config.yaml
num_hidden_layers: 13
hidden_size: 256
n_experts: 192
experts_per_token: 8
d_expert: 32
d_shared_expert: 0
hidden_act: "gelu"
moe_layers: [4, 5, 6, 7, 8, 9, 10, 11, 12]
router_score: "softmax"
normalize_top_k: false
routed_scale: 9.58
balance_loss: 0.000218
balance_bias: true
n_groups: 4
groups_per_token: 2
init_std_router: 0.0201
lr_router: 0.000797
num_attention_heads: 3
num_key_value_heads: 3
head_dim: 128
vocab_size: 2048
norm: "layernorm"
norm_place: "pre"
norm_eps: 1e-05
positions: "rope"
rope_theta: 10000.0
rope_fraction: 0.25
qk_norm: false
attn_scale: 0.0884
tie_word_embeddings: false
parallel_block: true
init: "uniform"
init_std_qkv: 0.0236
init_std_o: 0.00377
init_std_up: 0.0236
init_std_down: 0.00231
optimizer: "adamw"
learning_rate: 0.00088
beta1: 0.9
beta2: 0.99
weight_decay: 0.32
lr_head: 0.00528
max_grad_norm: 0.5
warmup_steps: 299
schedule: "wsd"
decay_fraction: 0.471
decay_shape: "linear"
final_lr_fraction: 0.02
batch_tokens: [32768, 65536, 131072]
max_seq_len: 1024
doc_mask: true
train_tokens: 434700000
max_steps: 6717
dataset: "wikipedia_en"
Below are experts of layer 6 (counted from 0) of a mixture-of-experts language model. Rows are named router (the router's row for the expert), up (a neuron's input weights, with its number), down (a neuron's output weights, with its number) and show model dimensions 0-127. Each number is 128 + 32 x the weight over its row's rms, rounded and kept within 0 to 255. Numbers have three digits each.
Before each expert's rows: "comes after" lists some tokens at least twice as common just before its tokens as in all text; "raises" lists some tokens whose logits its average output raises strongly, later layers aside. This comes from a sample of Wikipedia text that the model never trained on. Tokens count by the router's weight.

# expert 128
comes after: " |", ",", " and", " of", " to", " for"
raises: "ef", "position", "sa"
router:104122103179168109152102115074123087185108091096120119131161100082151123114173165158181098145144148168166084101119089111122099171098142134120119114134101163126150143134133087130105194106123146142128098117173148108171167135132150166106172096116072093084122103091153112142167156088142074206163141143072131185121134167108145155155104093095138088130091101132127176075152110114100099154140
up0:134102111133109224096133156122159135092104164090133121082112132145127069136112119132117143100087194166206125118219122125143097113123140065169100102136141103156169132177156097144101104129129147203117133050172176082156115088132134158131147119140138084145086146094034164102087134097159150146096145095128172166171093119155200114146144147105149128116173126146186138145132137059092142133110
down0:132176120103149158090129088122144120125120178108109149100075123138153131085138110140081095100117113132113177094098138130170111171143113144073155074093204074101125073136127155109131114137157161101097196092150150143167136130039070113108062143085130097112144143124145125078112119111121159161174159066139119154158205125157145118108113243168128101162130126079135077127071106102166191119174
up1:118144164082121139114141110085088145113115126119154159195137148118121139178143094111072165126162123109119137095103077122189105083125107087103166103160119142081146113130107158180106175150158072141121103095130150160110111141140104140148103156163121149122108115154103159135124128178088123133134128157126046099132125143117100083116167131158148136038174163153071149121119102104120148132147
down1:108137141144151165124095117180120095187121148101082131121137126122194143106156080122112103169098125158166062156151146050115104151114149126047122082126145156172081116168120157126124108138158135125095120131062084115172138076160155129120124184133144102152138090133135152120088135120155106104086108090136153132097141082129127251140108071119196134135128107147162108143120157127144087121150
up2:106079146064112098121099157082173203105121138136112108142107158097119114163139098125126109142104152146151150121157109182180132104126127054194101168104140107165160113231209113103096112105104151153130146059188150050128195178168153120196127191151139109137207141148046142147134110086109129117120142102128131093096087123185124135216157144124134114104140066172127126073088106120116156118085
down2:102159093182091151139085132099121170128150121150155146078141138099139115134095132117108132113147138103137101094153108107165079148105099129066092088112160109113163131123109123144080126138115183122104126084110133140097110132121133090088088157086098121133108162121118153156129120134150144146106107098085132150160156158173143111104063229178142132139098135108122101108114158104096106130189
up3:134126157094143081134120108107107173145142144249187138140101149111081089164124085093131137117143144079112125113130139141132122144141123131185109030169127074108111100137099140098158152191143190134134143141178143094143165164103188123086153124099125138122143122179103110144105138206111145114130081179149125106061119148143167104200128122120163126116114103134117144102129094170122141167102
down3:090139094161144127102101138159113129120127111108135109109102080112125123092117128134112125154143104172145121211160107087115147071118122167029181147165187113097151137137164094100135133137174095090167097187130118114163132119148120140170119036120191079152132145123103098131130171052178080135115148122119159169096156089121152158092164120123153202166096135086162078100122086101098069176097
up4:141105148117139136096117182146140146122116126098120137213162109098127130147125147069125106204100168134127137125151096142153129102114112114121094118144106168145165195166171061119118089223098092137125144056197083141140132134150096128135121181175139129128113091086105134137101105107102136150108152101107136141232091042105112086206189134145133100126121174111081096083087152160127132112121
down4:130154151085102093126173162149134171166156065111145103118153154149176112095144132106132153111133142078167167121110159148132145141135130088142152079080055118150090168116130115193130129122109139123169133083163088087109174136146095115112083096108132179098084088119124073164086116133000151124146106054172044130140167096108109147133123141120111161119147120125159105194190139122153130088127
up5:161085140095120115118098151085182201140091156110170125133110144121095071113121132125135106079121151111202168106179075166173153125112134108118085102126121137188135170178137096158166160129095167185117182118188094077121142111145167125098163134141102058156175092121050117126108095101172123094076109137138155125102123109122107114214137152140142129078085084164132096101106146172132135118114
down5:096168104153094116113086081149141159102124124127111193123100121127092096142076141145104117090125109133127140113138120094154109131135143175084116073153116112128132091079109118092128120121075127123100073138123139120161081090114147096109083139125154106151100142160118141104069129133150136129144097126128105092144176151177205140136149226169130138098140164116146150118066166134149079107178
up6:112060144121129115131097121075145116146067166127135110104112161107125066123139089124125119151089187118182191133195087164161159085150153122130091045173132128153145159165152067154072121144102128147090157100163140113113101090128152134102155152099125084145146117121019113112092119081192137099085108114164139133141083100148156122167131165138142156107128138142146102133108108099104123159090
down6:114134124152121116082088102077132100084108121102140103137075088151121125162107179151079092094142092134133104108146097130137100160145155141106160091122163088133125061108044081118171113143119139145072113113098128135150119088076124104112081161116122042104134133147128106113122197102112151122130143169142147137133201127144151123097133255122164130070154174119099151115069127105152130088162
up7:121128178128123099122167114015073092152077121111092133176126064107126088115141068150131154158134154103202138104162059125136108068121107079124174161141133205168146111129179145070167122074120113109130113193067149133138111100142199121121142153077142126121123096107187145160120123066164118126145079121130230157148118098124036172105136120121142159099183109068126122129142130118140119159110
down7:170121168157201118170167182186150086079190140128128133066149138119121178082173157167110082112184188095117023105106080141125108128114123130203107141117115088123119105112111137125136118113079117124092100063143133139177126156134120181089126131109148096132136111106150106098085084129161156164156134137144051116102155126125039108076095154088132125133124121130131108191064112114128172165101
up8:126154193103140120143180090103168054146176120255160081096101085147115158147126071146107153141170160093074120194120132126146164135138106155134106091141094138137051090148080142127124097166131138103086165167136143049157117122114136125140063136179113137126094103183112130101105142120173144114123129110135088143154099175149135138116126120125197178185127134071176121087129136116118107164176
down8:134155132149161116066092151136114106125152091115072139139104182093103108091110136139080161129101129138146153154145141144161056128099111168076182160115152108118227121153077086103115095150112086078126141124120141163122157153084136116096130114106153124149165055121145106101077135144108201145134160112085143123160157059165193113138145232119083159112210124123115159116136124091121118118085
up9:172133138149124142116099111076111101169110119120100178180143101154104109127154148121139040089062156130191145129195148116160128155093088166122165117118162116095116101121168094051112123159137110135109099084165142148113134083161099125123139094136112141129146096119105132105139135108151168143133146110136208113103147122096183107106085135188138132110078158124149164145112215135142134207052
down9:173111146108088179109158091105104185157118109154150129102140132101139114157147103117189195143129096100126123083098139179119173118126125000168154179124111106094156136114128145114172118095135118142111125092135184127083121126106152139153140103128148160153083152124116128190155102045103070135137088094143133115151110138131154082149143038152121129088079147188117150145150140102070156134140
up10:122152198136129138125163094123127119163129090150093162100118063122138142111131066171133129125125082146077116167132165133080165179204118184154114146122113093095075105115106115130122152089150056118103143120112088024131152127105048135140111122132133149126117201184152113116072123130158134140122146165118083115132107206129151156127126130153080149201156138144098133127133137115100143138164
down10:103129132124134125141099186086087078147124123129143087116096076117164112110122108158179144132161117123188066214095126093157121147143163172115110153123127178115158143096141080100081123109147131106160124117108145161094093100128155103154159097166169109126116122086163203061153172112198186153115107142120156143173111068092122146092140094131190102139160152162156189118097140130152093181133
up11:158133077139120091109100087138109124156119148113187128130093131138110075132135120181150137155121104114108129120159161129174147175143130113099123094081151202149136102138132000170060159147045154141123109102172090090134156161123152116148124087104117109126113084110116134130158106090080127106138154116140180148149120090211174191126140138112101116147103099089160111099126157143121140045083
down11:156103128117110197104160106141137105078156138121084107137138136078166142084134132113124171098136153012148088143141110187106070108179137063158135167105084075097149084193107153106148099123133112106162162083162146165124125142097107144157042159141094104146117152165165089145147089120092130167101090045052109122188133147115113066105129102157100115146250144104133134141121082141121102126135
up12:131142147087087112138115144208169135140115161198082135160125097100145117163126109127135192149117134140142169152176073137155176152126104059152123123147136120108113169165156105117132150139091169150086140080159153034120099136112140141142136081180148045151155121123072132140153110067179129162109140123147145099142087049202105122182144129124171109153063048123106132077122148134113141141105
down12:113148117138105146115101084147125168162123123110189149144127148103129132078121115125058085094111129128153145099165098134144088161125118116134165113102145122099087121151107140100155107167121188118117121086090175148121120194131129141094060113104112109138133128107104139118102124082158147154105137110108125091142153095187153097102135246063147179104131100151087133173089155083152165103124
up13:138179076149120121107129106200104130155157126076136141123145170068167107138116123157175137132168097113116086102155159118131171155107096107048137147123138202181118123124041103169125153126082169147118098087141055146134217168135181113129128073078109154126090060106130101164160121115108106150125145159127106157131093099180189181077114124077111122193095130096163114131138182157116120068138
down13:149130161123149147150065124092084069066125142096125091123123115112119145137115194132076140155139167068151137119069103137107113118162165107153113174142124131069148069140150158095132153138161146121171156167099187160111112160112151155141090130162161062129144179189154154127125122156162166155084091083052120159113147149112073099125124083123141122129187135139103149101148094152098079155178
up14:135153112119112201123069105062163084108118129102131119128070123162176083131113108130120085117101108105127148106179125153114119129160127129172162119066126143121109170117161096118050179136088134122178139142210146116108136107023173135131154121137138077139113124122096109092152129148107136111117131140127096129125123167111226088220144146161169134180100138154054128103129111138145127144118
down14:113109140049135098109181095153068138151096126116133131129079150117119150135139122085118126118128117148095126156055156144138125119075129096163111138117121104091085179151102157112151141119111145145151177115111157072120110113138098123177152083125080098094100103106110149136181158081110123120164153156176102111115177152137117130081118081096140194149128141139087204173154128141104170073122
up15:106139070137117180132074169089165149131063132098071107118114151115110147133123139100117072133116128122186155093146094121162124104111051147081220105089126193195113130134171091161064129102072117168140113148132125161121100082054081130131119191169128117128091129172084089114124142131130117154128141181125153090065157088144119104207124145120158153145074141111117159138131123138134142082122
down15:141141171135139113163160091116085114134113099102115096102139132140140105143158125084169087172115132156112092115126129179148140107110127059120159137097091132095113162151088158098128147117147140151166188061159112076135123138130130107135129150171075104075078107148155111146162100107196110127184139085148079125108137141115129169125103044141136163146112152137141182139146138162163107118110

# expert 31
comes after: " (", ",", " ", " |", "-", " was"
raises: "ation", "ations", "ction"
router:148147132220125172144118138088127074143090075076137113133163121144146086121146092150144111125150132185186109083135154087143098172143138141103056136120148130144181156118096075160075108111069128075104162120118087113100152100158126133120146125141081175113067165152129195141140115121187130166103125145137136138118118129132147151173130115077088141172128143118157085119105151144070173144152
up0:116107137071196086130133130134095061126124067106182086126065157100120084106145161146148107102136112119175191170113155168147113120130125133112081129141121153094165089152128098167134096150140115096171121148103119141122053140163112145150089188132163137150186099097080104055172120105139131140142219108128158129130100167135083175052149115111139135169171152099099202106078097126183120086099
down0:130128113065171114143137132152153101101177168189104143111063125088131153154136177058151133121118131094092134122108232121101108097167151094118170100127120143146123108130085127148138131174159136072138089116073129086151141095194122129124180143170202122132156106121083108124207108070120176096100162163124131140121099149132166050147114136120087100152075108140108141124090153157128142145139
up1:170152081104057160127112063188168111082066099112143077152088129148142109127149148104113112117124096066117106160122143130145086109162044183136100089124138122099126128140175149144121156122133091163132115128101140100161172097154094130163117155077178106128086141183138161097125132092145110101133136111128179088069142128128161123130114121096100159187190181101159123132175186136144205125065
down1:145118131127177034175156120106109065128131120142159124111179142143161096134100198090126076125126113109173090137112123114171122090152066165133077126112114162152138105143184162129113161141113137192134114075156167133111163089156113126099128122071125112255161096143123142083107164081136128113109107086123155102140129084123098136089149099122133160128093130129157095163163130129155116150114
up2:125055087177154132140135129171081126120127148117072131147074176115082166104152095097093118108088180166054114084099123139131154141183144158095105133113181059156116113139143184159109071091098142117207113121153126170150170165150140147136125162103118106097157115147118137113110108144067166119105160131049177188166108115109145130091162169111144146120117155127162111077161175093086105095147
down2:121167118113150161100050110151082150123141119175099142106129108167138153135130182067111129112160121148114142107078108150108142154121146116142138115170120087102086216119147108082120134112213179131146138171128125157164153169097135155048107125145184170073123244172091131164081071168101126157114156138159077083153164115168143123102168067175053098097119126118112144102098171182084141109092
up3:129105140183100103108153215051099077145113128109162123166063130126118124091175137116112125079136184184076185122143088145123138148094153170111114133167070126151100112109181139024156090105134132180131107162124170085166099166153158151126063139085126132138119106093081125123053110081118130113176216137166141168170158107142126146118106175111131071125178115155106100112136151089127147111140
down3:113147189103141159103132146159100159177166094160133103118135148136139135108099187118111169077093096130105172118176122085132166149159127110212113102124177085089130107146153120071144103131139090123182143126124165111172175172091131106107174194127157067028145153123078161161119078101042158097114113153119151175140068094139137056172100112157084169204138079107098116145030156139104122112159
up4:076158138114117125135124166109109114127137116137121079088178111130142189119123140104087145055102100157199159141105126113190165141062054131122132091127152169147133132143110135132155149103144139123089159134137173164172095129150108159157060139101081148169175084141100108084146124126110136133122104169125134091082124122156130067081104128082127143102153159132201151083107149173109093083153
down4:171141152110140164108148139101149096133149108144101158136127132141067111120100155119143137149141139119163150192105192078208165079186097139187127134105118170141087144129128083114139163116184135179154111147104099094116117153153132084110140098135107165128131069182113117156085103146137099117092177182110136112089164093163163074167102071146137119078085095105130129134151143141098121050105
up5:089090169132109118055154116106154137132139103145138179184125150129114095105108098128179086087149162144082164163128130134076146168117115156136112088103102135191111107133115131167100099119117134163110097158175039114100112094065087119216129205148113098129160171127161079068146127172083204151144158124132153071114191110101121169119148181155144127085086181107128147093107162129157110089169
down5:130117118153127146104115085127118215206201106120157116097120106151138150149156081062106127154107132109111138134086137228114111145126126158108155095101113152121112120146113154114090106157180131103115148111142072135136123124000128133163117107154172116100124135125150141135135124103183160137126120139185045117149118119087136116158150085123134113110170088090123211106086160160091123133117
up6:146034110170106121159122151116114089108108106111038112151150138118081143155170111167142142193161144125183117145132069110154130131075135162130121174153118062085106101152124106106126095078167065155110121101164085112123128162131144084116137151162146131134184069129111122165080051185094103134196184145123141065161110083107118108157131163158113089125185133158071133173141112156100091073149
down6:160126062126119149053137173145143119175062151121174066072088195101124089142163099100159140079178130164116141155101115175150175113120162102199165138170149126140152169158111093149177130150109093089133092099092115121150101119135102149152145148081127113157098103103084071115113138137109127118156137103188142134160079114133107098141152196112137105108178106149070157135089128173128153138106
up7:121123125094111089043173140146065106138130100081111132135098214155151148111123140101103117108120130130198108084128107139191150110071159083145105110173137108117123133141095114138107078163146142149118166156131123124095147108173135119091113059135123206150161130137138101121132100101124133127091128096107123127139100115053165080104124128108115101178126229143173138175102132156125208128147
down7:162194121122111152131111158157150125173120130098118072106135099103163134128121142145072112116128194083112158185134197101086153124114166124158159120170174104096170148186074159123128169067096131055132103078106159086117179141145073175079133078083141127144092149160101108140123131163136137119143153127147087154183139131108150109165179075147106125116128139112149095143214109121035124129104
up8:092125157125109053186104151120123136149095126128164117121150085133137139124134124140120121133141094120149160096146127123061191117123152124132180156110132151144128163169173108127075143050105084129092160101066208107100052111163181119120193111088097172168108170102168128159179092154160144141138099112127128143140083211090121098142066118121182124155163114121144084076131170134088160149151
down8:114133130121164153072142142153130110101155147139154114088155131142070157108118032131083108114107193096173181103164113162157189135113151124090137080142106110060187150166137097142128124163118152110084182091090173066087074142109141087142155141130135125123134170143128112141067109123124130108128102120143146159144128158138131156102119113108086099094094085154078134154156162170101187140174
up9:164123106140130142090141085120111081102125100089191162092138140112060119113158150155122146147119139119133152119153162107125120115163097143089117181126163149121102125145119117115105083120135170118145135124176083164144145134127062164081071171093157153098054132153110128154129154188102121162155196113141132186106130086097115189101193110138110101145104094117173107184125155116091171089146
down9:130168122128162114169150095132157088155138133150091153127145119125120177115085145052084057110148121142093155132096136214086155086161152156148151159153156123154098084057139163069121152140169084119131124110073073122161131114104190117144184113108098074046126116098137106125175101125122151136114163135107101133189150094145142121143126188137082064161133094099120108101149083118155120142139
up10:125109146172103092143110173125084098107157077155050166083144130156123084166107125129124148093181139156158145105091131168122091165089174148120114172216126159100076119129099105168090105124129181125128156110162118163128114213162135131089082129157078164141183118084089127112103127157101133123136123123076111127119095083093137091115118150126088115107205142197127117104046098106122112152166
down10:104156114137089200134078105160138158120096137072095181136168077150103104150150116150099175138127138093093147150074123133160092090128163172170114115126138099098160135172100087078152158155134121140170111144079145095108131148183092128107135105103140142116094159063155093138127114116109165096153052149113124126092097128141159103096152122109164079106151087168127063175081175166103102112157
up11:051134097144121162133104113179142122142117088114089098090152126100117142142194123135179043135116169120111072128122132142156150107135136032132121097169137111114108180158146046118153099072136108084148106076082176153155120139124111142159149103117123124070160159127134116154112102109105133101178147111123160104145142077153148113127201139132168142094159151169142152027127138121130065076117
down11:115145087130136152058136166107094173089101118178119122116121142138116168181115136125136159106146134109129133083154073063109191144132146072152113121091152105167116140122152079112140222153175133158126137153117167115180098102127128167137127102150126205092142184094115144139066155154098092133131172105167137076129161160129119161137133068073156147040165066122112123082118104173064066161177
up12:121113120129111208110121110104134158105077109135121132122154129115118085064129106125177071142104181106120116125086131141176187106152136120132166123075088125135141114144085104170134125091180098079167071091099101091109134077118086144139198185098160100133052115137124077070134130121161118113132147116145128076097148091155092088129089146168126100184100161052119119144147144142167188120155
down12:149115019105122147139151163069133105145142119154198131091143086141115150142126083103120152156149109082087186099127151154138159089162174151114141092107170159156141106177095116103183131179130127099087150098125156114167107125131137165130114131151155130133121120149065150115152211095168124116105121125177152076214150111131098188115147171136203096117077102091111163153112079167160154157131
up13:181113086131121121096103126143097122109146139102121155112118108150154077099126206108131129105098086169057170099129141127115150137142133120109085116158168105192140073141160119145181114160098097138163089108140067100118104150172075110159153165131107144134067131139084129179055084164019118116146143132156137202125138153151145151095134133189150181132108145142152135137052124101110103111176
down13:169200149148161113180132113144116120198104132102113061099110106127146092106065168146203090157090167123096130129123088111141116128155167167132120125134125117138082097091165154137180180164129080104147123109128089131108130149121152104181133125117062169155109171110115112223097097084098116101110162159090129127116153102183102107144152060151142121157152140059119102180153052137108116083077
up14:143147086131108144141123122140143181065076091096137139152098160162142143144114079134151116136155130134127143082141131177141102094099122134135140099077145146132112169165139092131124100146115074151126098123112106117100081077111134049176082230147164111126078154124137121139136124204107160104162127159127094086177143157134084191069154154110187126160144182117081122163116174141138141118187
down14:157161108148160097111164131085163144132134130094115143068112110159168139090148094089119080079131166064145101117184076151134140152130136129093175127127162153127122160124126157148130111160126140097106097047154145137084079146135145110190069115107127130132066127163116133141110158133120093103148168096100110084147185118108098077144186109201179157120146171113107148163173101173082113164095
up15:113185154144118139113124137140131128210141100117071127135099101128139111103114126145158137127167131142165169156124131126184146096093103090137108119149147128145171112123115090148084170086175123095075188066115143134127119138178132177113157122107114136159108131156164105134111062150177122094141090193137167104113156161171149063168108131091097137123232150141129130065100171131127123117060
down15:146234154151152126152136104119129087132100152124079153135150088171104102140087118168130158125157134183123156142119133071198142075117192144138125140156133168125120152106127087151144167141106054125153126118131137118091131137182090123135140094078094172143072072188090112175065107120134111060111140111106178073073123108140170092127121057126171136083133133107112053139126084119114088145150

# expert 104
comes after: " |", " a", " the", " an", " one", " /"
raises: "ju", "arch", "ure", "ship", "right", "field"
router:084121107143159148141183127129109146144151084107114097086119122176153148152187146155138137102114136140131073108129116098175101123081094175173087151065101137133189132127152118118139170147139150160136110105125211151136157181114110171191120100124090176093074138075155149139130151072155108173167179131073082132162140141120127120098119091129171144117141146100142201065146164119079095107139
up3:082126167123130137130146184105150133132158143129134169086120146147132188121143160106138091119152150131163103183162059132212181118080060178121093118144135156106123080156234102135078110123102144165106163140192131082119146151147066139132109206128094188134109120109158157075082125118195134172110152114130133116110153061103147084118130132146146149088143182088118120165119124207125120087135
down3:143082187119126131140081121107161136116086120165144052137133127166145057124125149162084118127107144088143114110126198136114152166136188105158143126164111122153134171095066103154109119057112143097155132073144147145088137147175162127137185061145090083096136128140124147179086175163114111150147119129105148093123082175060192104123110079091155071112186193126162106134140139120119082184099
up4:193088110119096101121181086152120151059100090154120153139139064234073114115108180192124131132117080101091163143119131108119110106165104177114162156159174096190107119106071155112120080113113175134097155160130118065115106072125085126123069153161143138139113160179145120163109112128174150122141173099107123118129105124152078150149177136141120108130076118037117104160087137107114172162108
down4:118178155134150090131147176087152095122106124093124141107150135106130155165135139089077147159133110159141156090121134074079156154125120120165158191106181106061118085167126093107122142151091184130112106137102175122121110126109113175098082148142085103154094152155104125088153149146146129071159138154106123157091125060169132174128117181137134159160103138111140098110123111136110128140146
up5:172171212151127090141128159165101063142120101129138148097137116148110120117114120174094098156157102134101152179115113096088155176135136154136138104152165107174137068123138156201156158138049072130074125130076154075124126100103086104145150111166111149117170140164114124121070120132156153114149151113115098123102150141113094176102162143111082116076111084090125128148117095080123152167125
down5:126117094136068123167102072096172128143095105117158199138195127090126138149128199115168142143135127100140192137138149076089173125132116101127118116128151122104173151128115131144116123137074120124106104142122123120154084117110094135086120154075133090167110110014132119128173089071092165141120132156111108138150114093141117140120147172147137156082045179162102077108078104146149135154148
up6:167123182168113115153192129074165070157107110100169103070087123189114145128135080138098173112124108105077139183130112102132153161162096173116077135101174178215104130119149147136089109145057091082081125109110146136124162083151125080183139097142101078138138111167120178142094126095168169123127150075139137140085138168142093155093108120167144144133096069094129130155108145175099135175094
down6:096142137142107102129177135093136085100136156163128137127061142116110095097074114035131070113097165157138227127156112141141124086141125113100166118148131163137125110124126139172140113109101159085143130137172162166125107129091110140083113108120157121171104106074120118122084053110116181121142168167103125121071073113136102138126148175127131196114112090118098110126077108160133138078118
up7:098120149082136168110177122104079062138151145091107101164131070180145127144134000139134125173106092105188118141151128111142202090144091130140167121095143145157071083105143120199075151154096126100145142156162162130133123153118194131136132116107118147137214098163162111153050117198098099109124146118156188145116125187146164118134170137154134160110093099101086111091133178155118118123151
down7:135136106132129109140156115168117133151193077170132128156103155126110076089139145085101124105153138139091132141202123179150127068154152141023188106119158119122125095159159133112122108173141151078124076144152134062167137169095117181091067106096118091136107162132110112147114086114198150125132105141111100100130172105128134179139107168071110164158150100144058112118130127103133098119163
up8:110196105124065178085132178161102156069125179141070140102160109119137119080162085163077134181157054105135152089126161133116104118154087103095148107132196160154100148191180110151091145068124062114136108090122118118113155105130088079180121159097159120158125153118119156185075072155123144140115096143106084103134098143145101194119145151113138175159140062121138100166105176141078130126138
down8:140128125214093100103167164094082108060090162075131118094137120112104105151136079131145126117067177103113157130156117083168135127088124151087126090140120122126166154128141155114101135100149149158098110115135073157122162081134150089104146193144162089103091173152142136083119107128103158092145089134130128174171139101133116132115173181124166171125124065166089125138098086134102131070126
up9:131160080114077171151120167092146096107088130084184094107099151187085174109102123112175178117093129101125140157136087110120109168147127172196080127120148143111141125140106149062095074140067144067052097181122161184165128114142147099135123103127117117176138183122085134037131127058175174122115138144142133108134120191126122118104205119122085166136108084141111161206132096158207141156126
down9:143074110084051144115091137123088081132118160104082089153152126119152112088137107073162103102105129159119170150106188143096044109108098121119144137105152168126155086149096156178059109127065183083146136169150120173093159137088144098074118158142131123174101159111182136086141141154131116160132200135134159103131123106197164146124127165102094097125138155116104112176101136121134195116116
up10:096145089138127192092107161138201199115183148056064102082107158111133127067109128113155104129118229091115141166133114172080089110131160088113097192095121173187173057140145107181114137148130101182168160132093101159097116124075127150166108161076190144132136185130139136084132114103161129131148143211109089139131077099124104120142088158078118142103180174099108129114120156088126135051106
down10:101132132186115162049156085087143133071111193170150175107076181138144171105117159174116108132167106097140202076080132157114103127157144158095147089131175098122086121118127160006143228071147124075156187153189113156176129123160155143119137131130104135079155146152110140146127159152167100131113068094124163167132154080140104121115144128085127090157119128114115165166165103127093166125135
up11:159150177134121140115114071128109149155116109134113177115151124119117125149132132148136166127174027129131096074134166141150068113167063148137141109144075071091127130137083077102168159098156092142082126071114128092121145066075052140143151117131131155124115132145140117148096103061123157112138130173095091093128120146179139144153145137138167159136141096113169144128134113137139138120124
down11:159125117094211150122060199071107144167103124198147131144134120123143125071132128152088132129125113093150027156119143178167118189148161138165106191203108120156094155136147127120115147113149106150156136140071098181096103088170142089162166084154159134063160116142119163113128150118109082130093089131131132178154097105088145168126093045103218167163191195143131116090124136147107098148135
up12:135145142126129105110112082139122213142092126147018091084101124129080156111125137120147105095137142127161111132141139137169117137136159074189095122126133114148141091135134108096145160094145115186130133151145147136112159135212074151226128213077148146118165149075140118140131118126189115109119102246141113224128073205110132168129136127143121150119132084177093147092115161122135136121108
down12:118137133176142134118196103058150128098164162144072146122121112135156155166093144117123109106142103108147151123184130128124140135146141184104084106123095113093120111065191117137118168044085056130100120140136123088127159107149129127096140121160140066205113150195135160152116182167191137110141103095171138162062134062057141192100127153132104104112100161154149148122138070077060091138161
up13:123134142125138154095137065088119117162120119072108157149058160064127131108124067169173137153127176113133101067148110127216122112119128163136111154110098102127100146150173081174136122082134145122110138129105105055130122130105126152109077162159098186114110156130114145094109127118153125102140155129132071091089125156140174190119130140090115126150205156129130146106128166118117153112166
down13:120130116131160151104081145067103114147081077176164113117169128118116116071157146167085109114172171082117087213101157155125086191135181098158141178183126068148118141172092092136133149099158141073201148118137153151103148151121148098149166056148147140071133178136126185080188108162148136148168099140030118129206107128131100126131107087096186117168200161144166116106084123148147105157144
up14:093167047132153166088088199148130206105145156143138147184147101081079152114132102065131058151084170141084121126106112141153124127110100143093086153098122123130152123134113079206105093174133149187179154154165135125134116178086137117137025157057124066114100122120118113145097141163158140154141161119162113146166103088115163130178161135106128126132102076120118114107155211129111104076137
down14:171109145132128097148132112115125144128175098153158134143109201138109109077127174142137154087163074167080145165181134168134098143139110099106191101133147096186072126101117099159137115095116133128056125129085105090097156178136171151156127095170092100124097189116143094182134140162078050130154117148113129125114118187116156114098118141072116113092223143085110075111146108152141126105153
up15:144126107087133104096107168135120175103095167159179169151106212120153171103122119129182129135158172127176164068127120144141103127084054120120083098088119159156153109203180100123137106161101107118163131125138151095126104132105115141194145140082108120163118094088066179153099129121144124063108141173145129132151122107160098132135107166154115101184142101116108077144093169149135133040066
down15:086160100156106160165113206132133100081091105105115103134152125161093113165114044165142127129227167136099084163161080149132145091138106158141106139140088159108149104143167116144134114127073119091097137135129093137133079146105135101082118122119140122096095140142124120102191145112142181113100132146120122150139133125160091129138115170157211144076102080095157134158142137101111130088176
up16:143164135127119093159160152095138088131140109100190138094144161184115140107134119114099159169130100106078151142090062090113130113141126191111129115177168085190111124100129123156106162164094125096139133179081167132123124173146114107183103089109098101126133128139156111119098158096189134084142140114156094118108149140143115068117188123119099095095137055106135112169124106148158141128096
down16:121115095106097134123134127080155064129142168120090132134131092092128111120068172111163119107107167158122214139142147143011073112086119138172132141162125153041159107129103101198128163132078137087097095112171160123168104162097064144070128109108140127177121077050169158110124090057140169143179180198104116137134116111114157111103127201107170161101134163113130121149091143132124177084159
up17:129129095161127147132106217138170083095100151132157071133135141160020094102134151043138132118167152126142175074138085116173126158074075181128139102127181154127126122112177118119090117132152211123080128235199115149114126150138110127119084180144120109123104117114095111105105150165181130131109139101152111158118143086124102107152128135172075098132089145149138103102128136120143102169128
down17:141170131128131048157146076127126127106175074129177166086141121174112103188052174177155115161140145083117128116170154142152144169146115129200152113118089152141115172070087097106140197114110083096109122088100097129077151114130138142140173112153096189094137181121145116142103164133102110150206180086136114109117141090084178137109093127126107095159088111119076125143163145131150150110113
up18:183148166118096085132173165131132112123090127160192142155113156199093123068114162097044112167154065137053184137101041103123120122135143175083127100173161085158133154127112114140152155107091053097108112160084170133117112135157083115137113157159137097132172152127151119140118127114183124107129113091131130121103165139099093163106158132119116103087113119111130080173115128154146151140125
down18:142143088177044126185163056127160115116145127104176142142189171169093091161113152099183104103129151163142158097158114154074096120096124090183112086097149158133130168132151077135113135141097188083141113102177170077154118119152069177046125136116170106138107115081133146102123096124131130125167163153116138140134117096132128138113129131126125155077059133113156083112100133107152181086124